Experts of a small language model: 2 picks a token, 7275 steps.
Below are experts of layer 9 (counted from 0) of a mixture-of-experts language model. Rows are named gate (a neuron's input weights, with its number), up (a neuron's input weights, with its number) and show model dimensions 0-159. Each number is 50 + 12 x the weight over its row's rms, rounded and kept within 0 to 99.
Before each expert's rows: "comes after" lists some tokens at least twice as common just before its tokens as in all text; "mostly gets" lists some tokens that are sent to it at least half of the time. This comes from a sample of Wikipedia text that the model never trained on. Tokens count by the router's weight.

# expert 24
comes after: " a", " the", "'", " as", " of", " to"
mostly gets: " member", " chief", " his", " her", " army", " appointed"
gate4:53 47 34 42 54 54 46 66 59 45 66 44 31 31 45 38 38 61 56 55 65 39 32 37 57 57 46 32 33 32 51 56 68 64 59 60 24 26 60 48 56 65 58 78 43 40 58 55 56 52 42 61 43 47 37 68 44 36 38 50 64 39 65 43 56 33 46 44 49 63 59 54 65 50 51 28 52 49 33 38 65 78 38 46 24 51 41 67 41 54 45 43 36 62 53 60 35 50 43 48 48 49 47 64 40 60 43 75 50 53 27 52 53 42 37 22 59 48 79 67 31 53 30 54 50 48 68 37 33 28 52 46 70 38 73 52 40 60 62 57 59 59 39 53 38 45 47 64 61 41 40 52 45 41 60 48 60 56 53 57
up4:38 47 54 40 58 62 41 53 70 64 36 46 44 24 43 61 62 68 66 24 58 51 48 48 30 31 67 46 59 38 76 52 48 44 61 68 54 28 60 38 56 62 46 41 51 48 53 56 37 62 41 46 58 40 46 61 58 44 38 58 47 27 45 45 42 58 58 30 51 49 85 60 36 48 58 60 49 66 70 69 64 64 47 43 34 45 49 77 45 43 82 36 56 47 42 53 40 50 68 52 48 35 57 42 42 60 38 41 82 49 23 48 58 53 56 58 52 48 54 29 48 56 29 49 56 49 54 45 39 32 50 62 35 29 51 44 73 48 49 50 48 47 66 55 64 61 36 59 48 47 45 67 41 38 39 31 59 52 51 40
gate5:50 39 59 41 42 58 38 47 49 46 23 57 27 21 40 39 65 65 62 43 59 51 37 38 50 32 05 47 33 53 65 40 23 53 50 44 49 53 59 50 34 54 54 52 38 65 49 58 60 59 43 62 62 51 66 60 51 65 49 27 45 46 39 50 49 57 36 47 66 41 45 52 58 38 51 71 67 52 57 33 56 39 49 45 44 59 51 52 74 54 56 31 35 67 29 52 47 49 52 64 40 40 51 72 52 61 33 55 57 59 63 47 65 59 72 50 64 73 28 67 60 51 67 29 61 51 48 50 54 58 43 74 49 32 37 40 31 45 57 38 48 50 47 58 64 53 56 64 37 51 53 41 44 38 61 51 48 47 27 65
up5:45 55 59 63 56 52 55 27 60 64 59 47 21 51 47 48 62 39 33 60 53 61 56 39 43 57 56 35 40 40 44 46 45 29 40 56 63 37 59 65 46 46 47 63 54 76 68 53 59 35 45 42 54 56 54 68 57 38 75 51 36 48 57 42 56 29 70 47 50 52 38 70 42 55 52 52 35 62 48 54 37 69 38 51 56 50 28 48 51 47 44 52 70 41 40 73 45 51 37 66 31 68 54 51 44 28 40 48 47 56 45 24 39 63 57 55 40 31 49 31 68 41 47 52 64 62 62 34 47 56 72 54 43 37 36 21 58 59 60 53 43 50 56 45 60 68 48 26 67 41 42 67 20 57 32 39 69 61 45 51
gate6:36 85 36 29 60 46 59 56 41 32 49 38 46 45 41 61 53 64 52 57 37 50 39 60 58 55 46 38 55 48 41 57 56 51 33 73 51 42 45 55 34 57 56 35 41 17 73 32 46 48 49 54 57 15 52 45 42 53 49 34 55 36 67 66 42 57 48 52 61 58 52 44 45 67 59 49 40 48 36 55 52 63 54 53 51 55 46 48 47 66 74 46 58 55 42 36 67 40 80 63 54 39 29 31 40 64 66 49 37 42 27 72 25 61 51 42 45 56 49 54 49 46 79 65 37 39 45 55 55 42 48 52 58 32 40 47 49 39 44 56 45 33 58 46 34 70 64 53 37 46 45 55 46 47 41 63 71 24 58 61
up6:38 59 51 52 60 66 43 60 40 34 37 33 53 30 50 50 62 61 55 61 38 53 72 41 47 48 74 47 53 56 51 62 69 54 41 56 36 45 57 63 52 34 36 59 47 56 43 44 47 52 61 66 47 39 42 45 75 49 33 74 45 36 24 54 48 69 35 70 53 67 30 49 41 46 63 35 46 51 44 68 45 53 68 51 54 25 45 64 50 43 35 40 56 40 39 47 42 56 62 76 67 54 36 52 58 70 53 48 27 75 53 27 37 52 48 40 58 50 29 42 60 55 59 15 45 61 47 59 43 73 48 51 59 29 54 51 66 37 51 51 42 50 54 46 44 39 31 51 53 34 48 46 49 58 64 58 61 47 81 63
gate7:45 47 56 70 40 58 45 62 32 52 47 33 30 60 38 35 46 56 47 33 44 32 39 54 55 45 55 49 41 51 65 52 56 39 48 45 56 66 43 21 49 33 43 42 36 57 70 72 40 36 43 65 49 68 63 56 54 45 75 32 44 57 37 50 42 77 64 23 61 61 56 36 61 50 34 30 44 43 70 40 38 49 36 70 38 57 58 49 57 41 55 58 56 51 57 30 42 60 61 63 58 49 33 45 56 64 51 58 45 57 65 40 66 54 56 40 62 65 63 60 52 69 47 56 37 54 28 52 48 64 43 56 84 60 33 57 31 36 53 54 56 58 47 68 58 40 46 39 32 32 34 54 28 66 66 53 39 43 43 60
up7:47 27 34 39 57 41 51 45 56 42 69 59 51 42 50 39 30 47 32 34 48 16 43 49 54 65 52 37 48 58 32 51 43 59 53 55 52 55 63 49 54 39 57 49 58 46 48 55 60 58 57 70 27 35 41 40 60 42 67 59 54 37 65 72 54 43 55 58 76 41 20 64 63 52 29 35 71 37 49 59 54 43 44 59 67 51 60 45 48 41 62 61 45 46 76 36 53 40 53 67 59 48 71 27 35 43 46 48 52 67 58 53 39 46 43 30 67 52 49 59 39 76 45 41 41 53 34 63 44 72 49 51 49 29 47 54 66 53 53 34 48 38 41 48 49 61 77 54 53 63 33 47 65 61 48 64 39 49 29 30
gate8:47 40 53 37 49 66 51 42 67 55 69 52 55 42 46 40 37 52 65 22 31 32 48 22 55 42 33 41 46 32 47 55 44 60 72 44 51 36 42 39 64 89 39 70 57 57 60 24 57 46 57 69 48 41 46 55 45 61 61 41 56 40 54 71 60 49 39 53 51 62 48 58 52 38 66 40 64 72 61 68 40 52 58 39 43 57 59 46 45 54 67 83 48 54 52 36 63 40 59 51 24 39 58 61 42 71 58 50 60 42 58 60 62 52 52 49 55 58 44 34 43 44 52 43 51 57 47 76 50 59 57 56 57 43 29 60 55 48 23 61 59 49 55 44 33 69 59 35 29 47 66 63 39 56 56 31 41 55 36 56
up8:45 34 26 49 54 59 43 38 72 55 39 67 62 52 50 56 43 45 46 63 38 56 47 52 59 56 60 63 66 42 60 40 41 59 27 47 64 41 63 49 41 59 44 30 59 32 59 44 59 57 23 31 54 71 41 41 66 29 49 53 60 64 57 49 62 69 63 50 64 36 52 59 43 59 45 58 45 58 34 49 48 50 86 66 58 45 43 61 60 39 50 58 38 59 55 55 41 49 52 47 43 52 30 49 27 35 76 42 56 48 49 61 51 48 49 55 38 36 49 67 47 34 26 45 46 35 42 52 45 50 52 47 43 59 47 30 42 58 89 48 19 41 37 65 53 37 59 58 70 49 68 51 61 50 43 34 55 60 72 64
gate9:33 64 41 69 61 59 44 35 68 41 33 34 25 68 71 65 51 37 55 67 35 51 55 63 56 40 27 56 34 74 66 60 54 30 41 49 76 44 35 48 54 60 47 62 46 57 51 49 48 53 45 43 34 52 52 41 38 47 58 51 34 71 46 69 51 49 71 58 38 55 55 29 46 39 55 39 46 41 52 56 60 38 43 29 54 46 36 48 38 61 51 48 49 77 66 55 50 47 49 62 51 55 60 53 71 66 28 49 43 39 48 75 46 26 70 48 52 43 58 32 53 42 51 36 36 54 67 37 43 60 55 48 50 62 61 63 52 44 53 55 71 47 44 41 58 40 42 54 49 46 63 27 68 22 46 77 54 66 51 47
up9:38 44 38 55 23 47 36 47 59 50 52 46 60 44 43 41 33 54 59 54 43 45 40 31 82 48 65 65 29 37 43 45 51 50 44 39 40 44 45 58 60 38 40 58 43 33 46 68 44 59 37 40 56 49 57 63 65 63 44 55 55 50 46 68 62 49 43 39 40 48 77 46 61 43 51 58 53 84 49 58 52 41 66 61 75 37 71 58 41 35 42 45 71 52 56 47 34 38 51 64 57 51 59 56 58 45 50 45 46 22 54 29 59 67 57 59 61 45 32 55 62 62 52 29 52 37 51 43 45 33 52 45 30 30 38 37 51 53 53 51 72 41 62 31 68 38 63 34 46 74 41 30 51 73 52 76 52 66 46 47
gate10:59 40 25 44 52 49 44 60 59 41 69 36 48 43 53 50 57 41 57 38 57 53 65 46 57 48 40 34 55 52 75 52 30 72 50 42 52 44 47 52 60 49 58 74 57 63 58 58 57 78 43 72 56 54 30 60 40 41 39 33 58 43 40 43 46 60 57 50 51 34 36 40 60 37 45 23 55 39 61 56 53 44 70 69 55 43 42 52 55 29 46 52 56 53 61 36 31 56 48 32 62 56 64 40 46 60 54 73 47 49 41 41 28 54 52 50 64 49 58 46 75 55 43 17 63 76 34 63 43 40 45 45 46 63 48 44 26 54 65 68 37 39 58 79 60 63 45 26 51 57 52 41 30 56 65 69 39 46 48 57
up10:43 59 50 69 29 60 42 42 43 51 60 52 45 43 53 48 32 45 47 64 53 45 61 50 42 32 73 49 57 57 33 38 62 66 55 31 53 28 56 43 56 58 68 48 68 41 55 44 57 48 46 51 48 59 51 61 35 45 59 26 47 48 48 60 46 73 17 39 58 74 28 57 70 41 31 59 52 41 47 46 39 47 66 39 42 51 56 42 54 41 35 65 46 36 24 46 52 41 28 45 38 63 66 67 23 50 64 36 43 53 46 39 61 50 51 63 43 78 44 25 41 46 63 69 39 37 61 57 74 71 47 60 26 44 32 55 66 61 56 65 61 49 55 59 51 45 57 41 38 61 49 64 46 46 49 75 49 52 46 39
gate11:60 68 40 57 54 35 52 48 43 45 43 43 51 53 56 36 56 63 34 54 53 41 57 27 38 38 52 57 31 62 30 34 37 66 38 68 45 47 55 52 28 65 52 62 47 61 43 42 52 34 53 74 39 60 17 43 68 65 56 60 40 39 45 54 51 43 58 40 65 51 63 75 38 39 57 28 56 48 49 53 46 65 49 26 65 38 37 65 47 41 28 71 21 49 38 54 64 36 58 76 41 41 57 45 62 73 62 32 55 48 42 37 45 42 50 74 36 69 60 36 61 54 69 34 44 44 67 45 45 40 69 53 48 50 61 47 44 61 50 44 59 57 45 38 55 56 41 49 53 68 66 33 54 65 63 36 51 37 39 47
up11:34 22 71 39 41 44 28 56 66 78 62 53 45 33 35 46 50 50 54 40 61 51 63 62 67 38 56 47 42 20 46 62 47 42 60 55 56 52 61 43 63 50 48 51 60 61 41 53 35 17 38 36 52 35 48 63 49 57 57 35 55 60 71 50 45 42 33 49 51 61 42 41 51 36 59 74 47 47 49 52 38 52 52 27 58 66 57 58 58 49 72 50 45 33 60 34 70 31 58 41 52 59 46 46 61 26 39 40 53 49 69 34 55 42 62 42 55 44 46 57 38 36 36 71 65 49 43 66 51 52 57 51 62 26 60 41 55 36 63 66 46 54 49 38 50 34 39 32 37 66 45 44 33 53 84 53 53 42 59 42
gate12:37 67 69 40 52 38 53 46 44 52 47 32 62 30 38 59 57 41 47 60 49 56 41 62 28 58 56 42 49 70 89 58 56 20 81 67 49 26 37 55 56 38 47 31 65 46 75 50 43 46 56 40 39 35 32 78 45 48 50 54 39 51 36 63 32 59 57 51 32 58 62 48 37 40 79 59 48 40 48 57 71 41 60 52 44 53 62 58 56 46 47 47 24 32 45 57 65 31 41 37 56 54 47 43 33 38 60 49 43 57 28 54 68 51 52 46 34 66 60 49 49 52 33 59 45 50 44 74 49 45 55 53 48 35 43 51 53 50 54 43 49 46 49 42 55 77 39 45 40 54 31 63 46 68 56 58 39 55 41 62
up12:72 48 75 55 56 56 54 58 47 58 31 55 48 53 69 67 43 44 46 68 65 49 48 43 66 43 51 35 23 37 21 40 55 67 28 47 44 33 62 51 28 54 57 52 44 72 39 50 26 62 49 31 63 31 59 47 52 43 58 50 60 52 57 53 37 50 37 49 47 55 49 20 55 58 55 60 44 45 35 57 56 55 48 51 70 43 64 54 22 55 39 48 61 46 45 54 43 33 79 53 44 40 63 42 41 44 62 56 56 64 57 51 67 58 61 67 54 33 39 49 40 67 57 28 62 37 52 52 42 47 36 48 40 65 51 79 69 38 59 31 64 53 43 52 68 25 68 35 54 60 55 45 55 54 63 42 58 40 41 37
gate13:41 58 32 46 45 50 28 44 62 51 70 34 70 56 53 63 69 47 76 51 57 39 36 45 56 45 40 44 64 39 65 51 49 60 47 47 44 48 49 61 19 43 44 67 42 53 64 53 45 44 53 45 52 52 36 47 27 57 34 46 46 56 49 43 46 57 54 39 32 49 54 62 49 37 33 62 61 57 48 42 66 44 58 36 31 63 46 39 51 30 46 33 60 45 23 35 54 42 71 64 56 53 63 55 60 53 53 50 36 46 23 56 25 64 25 34 30 72 55 23 54 66 45 73 50 49 55 64 48 40 49 39 49 43 62 80 47 44 48 55 72 48 54 41 49 48 64 30 63 45 50 66 69 46 54 59 63 55 73 52
up13:37 50 71 60 72 45 32 50 38 74 46 58 62 57 62 59 52 48 64 32 34 54 52 41 48 53 50 33 47 46 41 51 64 41 40 38 57 39 33 50 48 33 55 62 57 43 50 50 74 43 66 38 42 74 31 51 42 46 45 49 56 43 32 62 56 39 44 48 40 47 52 59 67 65 56 50 45 60 74 50 48 47 54 52 57 61 36 49 56 44 56 40 80 70 37 44 50 46 32 58 18 37 55 50 66 30 53 42 36 41 42 67 64 31 54 53 63 53 67 39 61 62 72 47 54 36 62 25 49 71 26 67 56 49 49 39 44 38 75 46 60 49 58 51 68 52 84 46 48 63 58 37 38 47 59 36 59 32 51 55
gate14:57 41 55 53 42 59 65 55 67 43 49 35 59 40 53 36 57 46 58 25 60 68 41 44 45 56 49 63 41 54 52 48 74 61 62 66 53 53 62 45 59 59 25 66 55 46 60 73 50 72 71 53 60 49 27 56 47 60 50 61 28 54 53 44 55 58 73 46 31 42 46 53 40 52 46 34 83 60 42 50 35 47 59 56 18 44 50 46 44 53 49 36 37 26 48 32 53 40 45 49 39 41 78 44 40 69 49 56 59 55 52 59 36 45 41 49 50 35 38 66 50 43 25 65 37 40 52 64 41 50 65 49 47 43 78 49 32 60 57 38 26 42 39 72 60 60 46 63 39 37 39 63 52 65 67 54 37 40 49 53
up14:70 27 60 56 43 47 68 23 58 31 55 64 47 60 21 53 55 35 48 78 53 49 85 53 46 45 62 63 24 72 59 53 45 21 49 31 47 34 64 55 63 47 37 71 55 33 26 60 54 38 56 47 46 45 25 39 55 51 56 22 40 47 16 44 71 73 46 58 68 57 50 32 72 49 48 54 44 42 51 52 64 52 49 53 53 37 49 42 66 61 43 45 49 36 49 34 45 49 52 52 72 40 51 34 46 61 50 51 61 47 51 55 43 55 53 54 52 52 45 39 32 56 35 51 73 49 53 58 55 44 41 75 47 65 44 47 43 58 64 47 44 42 49 42 42 61 57 44 53 55 48 45 58 57 55 38 41 53 63 56
gate15:44 43 52 69 46 65 22 39 58 27 53 33 51 61 50 55 49 67 60 64 43 66 58 54 39 46 44 41 57 31 47 49 59 53 45 50 51 57 58 40 54 75 41 50 44 49 52 69 52 66 69 29 44 29 70 45 59 53 32 39 45 40 51 55 34 52 28 59 53 35 71 55 58 64 54 49 48 73 63 39 43 43 71 36 73 53 46 46 47 31 57 47 53 54 49 70 62 45 37 23 49 46 29 57 70 57 63 50 44 39 42 62 45 52 60 54 50 65 58 59 54 40 60 48 34 67 50 42 41 62 25 56 51 47 59 50 76 59 61 68 62 50 41 15 58 59 45 27 46 53 42 29 60 45 54 51 47 64 35 71
up15:59 64 45 45 47 27 65 69 48 52 42 64 58 60 75 42 69 51 72 53 48 40 46 56 50 60 54 58 42 17 39 37 67 52 48 42 56 54 62 47 60 30 58 49 56 46 68 41 46 57 57 74 64 31 47 73 32 46 59 81 60 78 43 69 61 48 59 43 51 68 33 56 50 48 62 60 57 56 52 48 67 62 46 60 41 52 44 51 54 59 35 41 54 37 52 46 40 54 47 68 34 53 39 51 38 42 43 43 55 45 44 23 66 66 39 51 50 47 42 46 55 41 45 19 42 48 38 64 77 49 44 37 30 53 40 32 60 41 33 44 39 24 37 54 25 40 54 54 51 42 38 46 39 66 51 54 70 57 45 41
gate16:46 39 41 57 38 56 43 63 48 33 38 48 50 59 57 80 40 58 41 42 50 49 46 61 49 46 64 56 40 49 54 71 46 61 58 52 44 41 48 60 43 39 14 54 62 42 47 61 53 47 35 52 45 16 40 34 59 47 60 48 30 61 63 43 52 64 61 29 38 51 46 69 53 81 53 43 71 53 59 47 29 43 38 65 22 26 68 44 47 54 29 64 44 56 47 49 65 25 70 56 77 49 51 55 68 52 64 51 57 55 33 28 29 53 35 50 68 60 39 53 51 64 41 53 58 54 41 42 53 48 49 42 41 51 63 65 34 57 44 55 60 47 42 50 38 69 67 49 49 49 71 50 70 59 45 44 46 40 68 52
up16:55 68 59 43 31 43 66 51 32 60 33 33 60 59 46 43 44 42 69 50 59 35 53 51 64 74 39 47 43 39 63 57 70 56 82 53 56 38 36 62 28 46 64 69 44 30 48 54 47 41 40 61 56 14 49 44 40 33 28 38 68 55 41 53 58 53 61 63 56 35 55 40 39 65 35 62 70 34 30 53 33 44 52 56 43 23 51 45 60 52 65 63 64 77 48 48 51 66 48 61 54 64 47 48 36 46 59 43 55 52 46 59 30 37 60 47 26 54 37 49 29 49 34 50 49 51 48 57 52 37 48 57 43 60 38 47 48 67 44 41 62 62 31 54 60 41 54 46 54 53 61 68 50 37 55 78 37 40 44 53
gate17:46 49 38 39 52 38 54 45 41 44 44 46 43 78 73 57 52 44 29 49 31 39 64 60 54 42 56 49 41 40 57 51 46 56 49 45 50 29 41 46 49 67 58 58 46 29 38 47 58 43 42 35 77 65 38 56 69 26 44 65 67 49 62 43 58 39 50 42 60 45 72 63 45 53 79 53 37 47 35 52 56 24 47 34 47 77 41 32 63 55 42 70 66 45 74 46 45 33 64 59 61 40 47 31 42 44 57 39 75 48 55 53 36 23 57 64 43 52 33 35 48 63 57 67 44 50 49 60 57 56 46 23 39 43 65 41 49 43 65 41 74 37 69 61 47 44 40 57 59 62 38 47 57 55 55 60 52 54 64 70
up17:67 65 59 76 45 26 53 48 66 46 43 48 32 40 37 40 38 35 52 44 47 44 44 56 50 63 54 47 57 48 45 52 64 60 64 48 50 72 60 55 48 56 53 53 67 59 52 53 35 48 41 44 65 52 44 47 39 72 39 58 65 54 57 38 52 62 71 41 52 62 62 49 60 81 39 42 26 27 31 50 47 49 58 54 44 57 42 61 70 63 60 51 53 56 59 39 40 40 69 52 65 49 39 30 43 61 48 41 61 57 72 47 54 61 80 59 56 59 45 62 50 48 22 38 28 45 50 40 62 57 29 52 37 60 43 53 34 57 69 52 52 36 31 84 73 48 49 51 34 40 39 37 61 36 41 68 44 44 69 36
gate18:55 43 35 65 43 38 44 67 51 61 53 57 41 55 60 51 80 36 70 43 46 47 46 46 68 77 44 33 45 41 58 45 64 47 52 62 63 33 73 44 47 53 57 54 32 56 44 41 43 55 52 59 48 49 45 36 49 69 52 45 32 75 80 59 40 51 46 51 59 35 66 60 49 42 48 19 59 52 61 35 14 48 48 34 53 49 40 51 50 43 49 68 46 41 35 43 48 32 43 44 34 47 23 45 53 47 42 45 61 48 53 45 37 51 64 75 33 61 60 56 47 62 58 63 34 53 31 71 69 43 51 62 54 59 60 47 18 41 63 52 47 35 51 56 52 64 45 70 73 75 53 42 40 58 43 51 48 43 56 44
up18:50 39 50 24 84 33 59 37 45 41 55 36 53 44 53 46 41 48 55 49 45 53 68 56 56 37 72 77 32 57 56 35 72 40 45 38 49 57 55 49 46 46 49 44 40 45 42 57 52 48 47 62 62 46 50 35 59 61 61 59 49 69 36 44 46 49 37 51 58 50 63 43 37 53 35 40 39 46 70 85 43 47 66 50 70 40 38 33 39 43 59 59 39 53 36 29 35 69 43 44 53 46 65 67 45 43 65 51 45 50 55 75 72 34 43 70 54 56 78 47 62 56 45 49 73 26 59 38 42 43 54 49 42 39 57 69 50 48 44 44 62 44 48 36 49 51 54 46 55 48 47 57 55 39 86 28 33 56 67 35
gate19:58 63 44 51 65 67 63 57 77 61 55 50 64 32 43 49 74 33 45 50 54 64 54 52 62 46 54 52 57 71 41 63 57 45 56 39 70 52 47 70 59 72 53 58 40 52 49 83 49 81 60 50 61 43 63 48 53 45 41 66 50 58 56 50 37 51 28 52 53 51 24 37 31 56 56 43 49 29 53 43 71 38 51 46 23 47 42 41 53 39 49 53 66 63 46 69 50 46 60 45 56 31 68 45 36 65 55 46 55 57 24 62 42 42 47 38 37 52 42 66 67 53 39 39 61 47 62 26 29 32 53 59 36 50 62 28 32 42 44 56 42 71 43 52 45 49 31 53 46 62 46 46 31 46 34 69 59 39 50 43
up19:53 67 31 27 52 63 56 52 49 71 49 40 67 41 43 45 62 61 52 42 35 53 34 41 42 52 76 42 38 66 48 32 66 47 41 62 47 56 69 64 50 64 55 55 53 67 55 60 55 55 58 60 68 35 26 65 48 57 61 57 73 65 44 69 36 42 38 70 58 19 42 48 48 46 57 47 43 53 32 52 47 59 75 49 51 52 79 67 44 37 67 60 32 48 36 51 49 45 49 56 42 48 49 56 44 34 42 63 43 62 32 62 23 62 26 55 51 56 59 49 47 46 55 39 50 49 38 51 38 57 57 51 53 49 38 21 33 48 58 49 45 37 49 39 40 23 31 67 45 67 38 33 39 52 35 68 53 46 60 37
gate20:55 48 40 68 50 51 41 52 57 40 65 41 32 51 20 73 49 37 56 68 47 60 38 30 55 43 50 45 51 46 57 69 65 40 40 55 42 54 53 66 51 28 16 59 35 72 59 41 59 43 56 43 47 57 50 44 78 36 53 35 50 60 54 22 33 52 76 37 28 53 53 47 57 79 49 41 53 28 68 50 44 45 49 49 42 52 46 53 27 35 62 54 72 58 65 46 45 61 52 48 50 51 46 50 60 43 68 56 55 47 50 37 60 42 50 72 45 60 58 58 49 31 45 54 38 66 33 52 56 35 29 54 41 65 45 71 62 52 63 45 47 54 56 48 62 42 49 53 37 78 61 45 70 42 43 56 40 26 61 60
up20:40 58 45 44 32 54 39 38 43 52 49 49 47 48 33 47 42 29 59 63 70 43 50 38 65 78 48 55 62 48 42 35 62 50 39 53 56 66 43 33 65 52 57 58 55 40 45 55 62 67 24 56 49 30 31 56 35 54 28 44 37 58 56 53 59 40 53 54 77 49 35 44 54 41 60 59 47 50 56 56 52 35 60 39 53 56 58 45 44 41 35 67 39 68 40 62 66 36 62 35 59 71 51 46 35 48 51 46 53 44 55 76 41 64 50 66 61 24 24 54 31 49 43 66 62 55 55 55 41 46 38 56 52 44 58 59 57 43 49 46 36 69 68 40 48 65 45 45 69 59 51 40 26 76 14 47 59 39 71 41
gate21:48 32 39 37 51 53 39 55 48 56 51 47 65 47 52 71 51 47 38 47 45 62 46 44 42 45 39 42 43 65 64 58 46 49 24 49 72 49 38 51 62 74 26 64 61 47 44 59 70 58 50 56 42 31 33 43 32 34 35 43 35 47 60 54 44 65 60 47 46 74 36 67 55 46 48 59 45 56 47 48 30 31 65 61 67 33 35 57 64 51 50 61 46 61 52 51 56 39 61 51 55 51 26 45 36 67 45 78 29 58 41 80 60 48 28 38 56 49 61 51 49 43 47 41 45 30 45 52 37 66 36 50 67 45 41 54 37 16 54 55 53 40 48 41 77 44 39 64 43 76 47 64 60 45 34 49 53 47 36 70
up21:74 51 42 71 58 57 29 50 48 41 43 38 36 59 68 47 62 38 45 64 63 38 58 46 59 59 55 56 46 60 33 51 52 44 40 39 57 49 38 41 41 40 64 45 56 50 60 44 43 60 48 48 42 30 53 64 50 56 26 60 44 40 70 41 62 44 48 48 52 43 57 39 22 53 51 48 38 42 62 51 56 30 70 42 71 54 49 74 50 41 57 46 70 41 47 45 55 43 35 62 25 45 70 66 58 40 68 47 61 44 43 72 34 39 53 39 52 42 53 54 38 65 51 40 42 47 34 58 43 79 50 51 47 58 43 48 95 42 37 54 37 57 63 56 54 41 69 31 37 49 55 61 59 77 37 35 64 31 45 71
gate22:52 49 36 29 44 50 42 52 54 58 76 46 65 51 60 48 47 54 44 56 33 43 61 53 51 44 25 49 34 48 58 42 86 42 56 67 47 70 33 46 35 68 36 63 46 39 45 61 53 50 47 50 73 53 74 47 46 40 55 66 51 48 29 68 58 54 75 47 47 37 56 36 22 39 48 33 27 43 54 43 44 43 66 39 67 49 53 45 45 57 62 50 57 69 39 57 58 50 54 30 69 49 62 11 50 65 46 49 61 23 40 37 50 42 42 54 59 74 48 76 44 45 53 36 53 50 39 43 52 66 58 51 64 51 54 36 31 53 34 57 68 70 52 34 48 47 40 53 41 49 45 60 46 50 53 58 56 57 61 63
up22:52 43 44 50 43 75 31 67 46 62 77 45 54 54 44 51 37 31 39 56 62 44 47 59 50 44 53 52 69 28 62 56 59 56 40 48 64 40 59 70 44 57 53 45 43 42 54 44 22 40 75 59 60 50 45 35 31 46 69 64 11 59 42 47 55 34 45 64 49 35 30 51 51 52 45 66 47 32 48 79 47 46 41 27 40 58 31 48 71 41 48 53 42 52 68 54 38 54 39 53 73 66 60 60 69 55 38 60 34 55 44 50 54 63 49 53 46 57 59 39 56 45 29 40 38 65 59 58 51 53 39 49 32 54 42 43 45 55 46 56 28 33 62 53 56 48 45 60 49 57 43 57 52 29 34 51 64 80 68 38
gate23:44 31 39 61 52 45 57 63 51 49 63 35 45 39 44 50 48 54 65 46 45 27 55 58 44 59 53 49 47 74 66 39 39 71 29 48 44 53 46 43 61 59 53 50 49 60 49 47 70 85 69 45 46 21 56 39 61 65 39 47 53 50 78 55 39 60 42 42 42 52 45 41 69 56 45 59 31 66 40 59 58 23 57 44 43 59 45 43 54 51 40 36 62 49 55 36 36 33 62 51 53 42 54 13 43 56 46 50 60 52 40 65 45 61 69 45 56 65 69 34 26 59 38 46 52 46 34 60 43 54 43 62 74 31 27 47 35 43 65 57 70 52 44 59 25 65 47 44 54 74 41 57 51 68 37 51 44 49 48 41
up23:68 44 47 36 48 65 50 51 53 63 38 41 29 47 60 51 67 51 59 54 51 53 43 39 32 64 58 46 62 32 40 69 45 36 70 43 62 77 52 67 23 46 50 78 59 47 55 55 46 41 58 51 45 69 49 46 70 42 37 47 48 36 39 41 37 36 53 49 70 39 48 39 31 46 51 44 42 34 56 54 38 54 48 56 32 64 67 53 36 39 30 49 40 43 35 44 77 50 44 50 66 62 55 49 64 28 47 43 50 55 45 34 52 54 54 48 49 39 32 60 47 47 52 66 54 74 34 67 51 52 64 48 68 48 68 73 54 36 56 53 44 42 59 44 47 37 08 35 55 65 57 52 33 65 69 37 52 43 47 72
gate24:33 55 41 51 44 38 30 58 38 70 41 35 46 58 49 42 61 60 59 35 30 51 54 39 49 65 52 14 38 58 56 76 54 45 59 67 52 48 31 32 40 60 35 57 44 31 49 62 54 45 50 39 55 25 47 52 83 68 45 47 46 36 48 53 51 51 41 23 66 51 30 54 39 56 30 54 44 44 33 50 41 35 51 52 46 47 44 49 51 53 49 47 50 75 49 57 44 57 63 77 73 31 38 52 56 65 62 65 53 42 43 39 60 65 44 43 38 63 47 57 49 16 34 57 57 58 45 33 52 72 52 36 57 57 70 50 57 45 50 55 70 57 60 55 53 52 58 51 29 43 51 61 44 33 49 60 45 69 71 53
up24:48 65 33 51 30 51 53 46 29 52 44 44 54 50 57 56 30 49 46 52 64 53 50 62 68 55 61 40 63 44 67 60 41 43 71 58 55 48 59 55 63 47 59 35 51 54 48 25 44 27 32 54 31 30 41 50 57 38 59 50 34 50 21 74 51 65 38 52 42 28 69 67 56 65 54 43 57 39 46 30 63 35 56 49 43 52 44 37 75 38 42 53 50 36 50 34 43 30 61 47 58 40 54 39 45 48 55 52 44 53 54 30 52 45 52 38 76 63 55 67 78 56 35 42 60 58 45 46 41 72 45 66 46 50 52 50 53 47 87 16 53 47 37 61 52 57 34 61 51 56 72 53 54 60 41 72 46 52 45 65
gate25:53 34 50 38 65 61 42 59 45 54 50 29 55 59 33 51 68 51 61 38 55 52 54 45 26 72 12 61 39 45 50 54 52 53 41 68 58 60 50 58 76 54 35 32 49 33 55 34 57 52 60 81 34 59 45 45 39 47 65 37 22 53 43 42 64 54 51 56 63 42 44 57 52 48 46 38 41 43 36 34 38 32 30 42 53 53 50 54 51 78 42 56 56 49 44 59 43 57 57 34 67 45 19 53 53 63 28 67 61 41 53 36 62 57 59 48 54 70 34 58 65 72 47 56 52 35 60 60 47 52 47 63 75 45 63 73 41 76 50 48 39 41 41 65 46 55 43 60 54 49 49 66 54 42 48 59 61 37 54 58
up25:27 41 42 52 61 47 60 46 67 45 67 56 54 73 19 55 56 48 45 48 71 49 48 45 63 61 49 39 63 49 54 55 64 47 53 59 44 70 53 26 65 73 35 55 55 67 48 64 55 43 59 76 71 40 48 39 58 44 49 42 59 50 39 51 56 53 65 54 30 43 60 37 55 28 48 49 46 51 53 64 48 54 58 35 28 54 66 67 70 54 55 56 49 65 67 41 54 64 53 48 31 45 53 42 58 44 41 52 45 50 69 59 54 36 69 56 74 46 63 31 46 49 13 11 44 48 60 63 47 46 51 55 42 32 43 51 66 31 39 37 59 66 43 47 48 60 33 33 31 51 41 50 56 56 43 64 55 39 44 30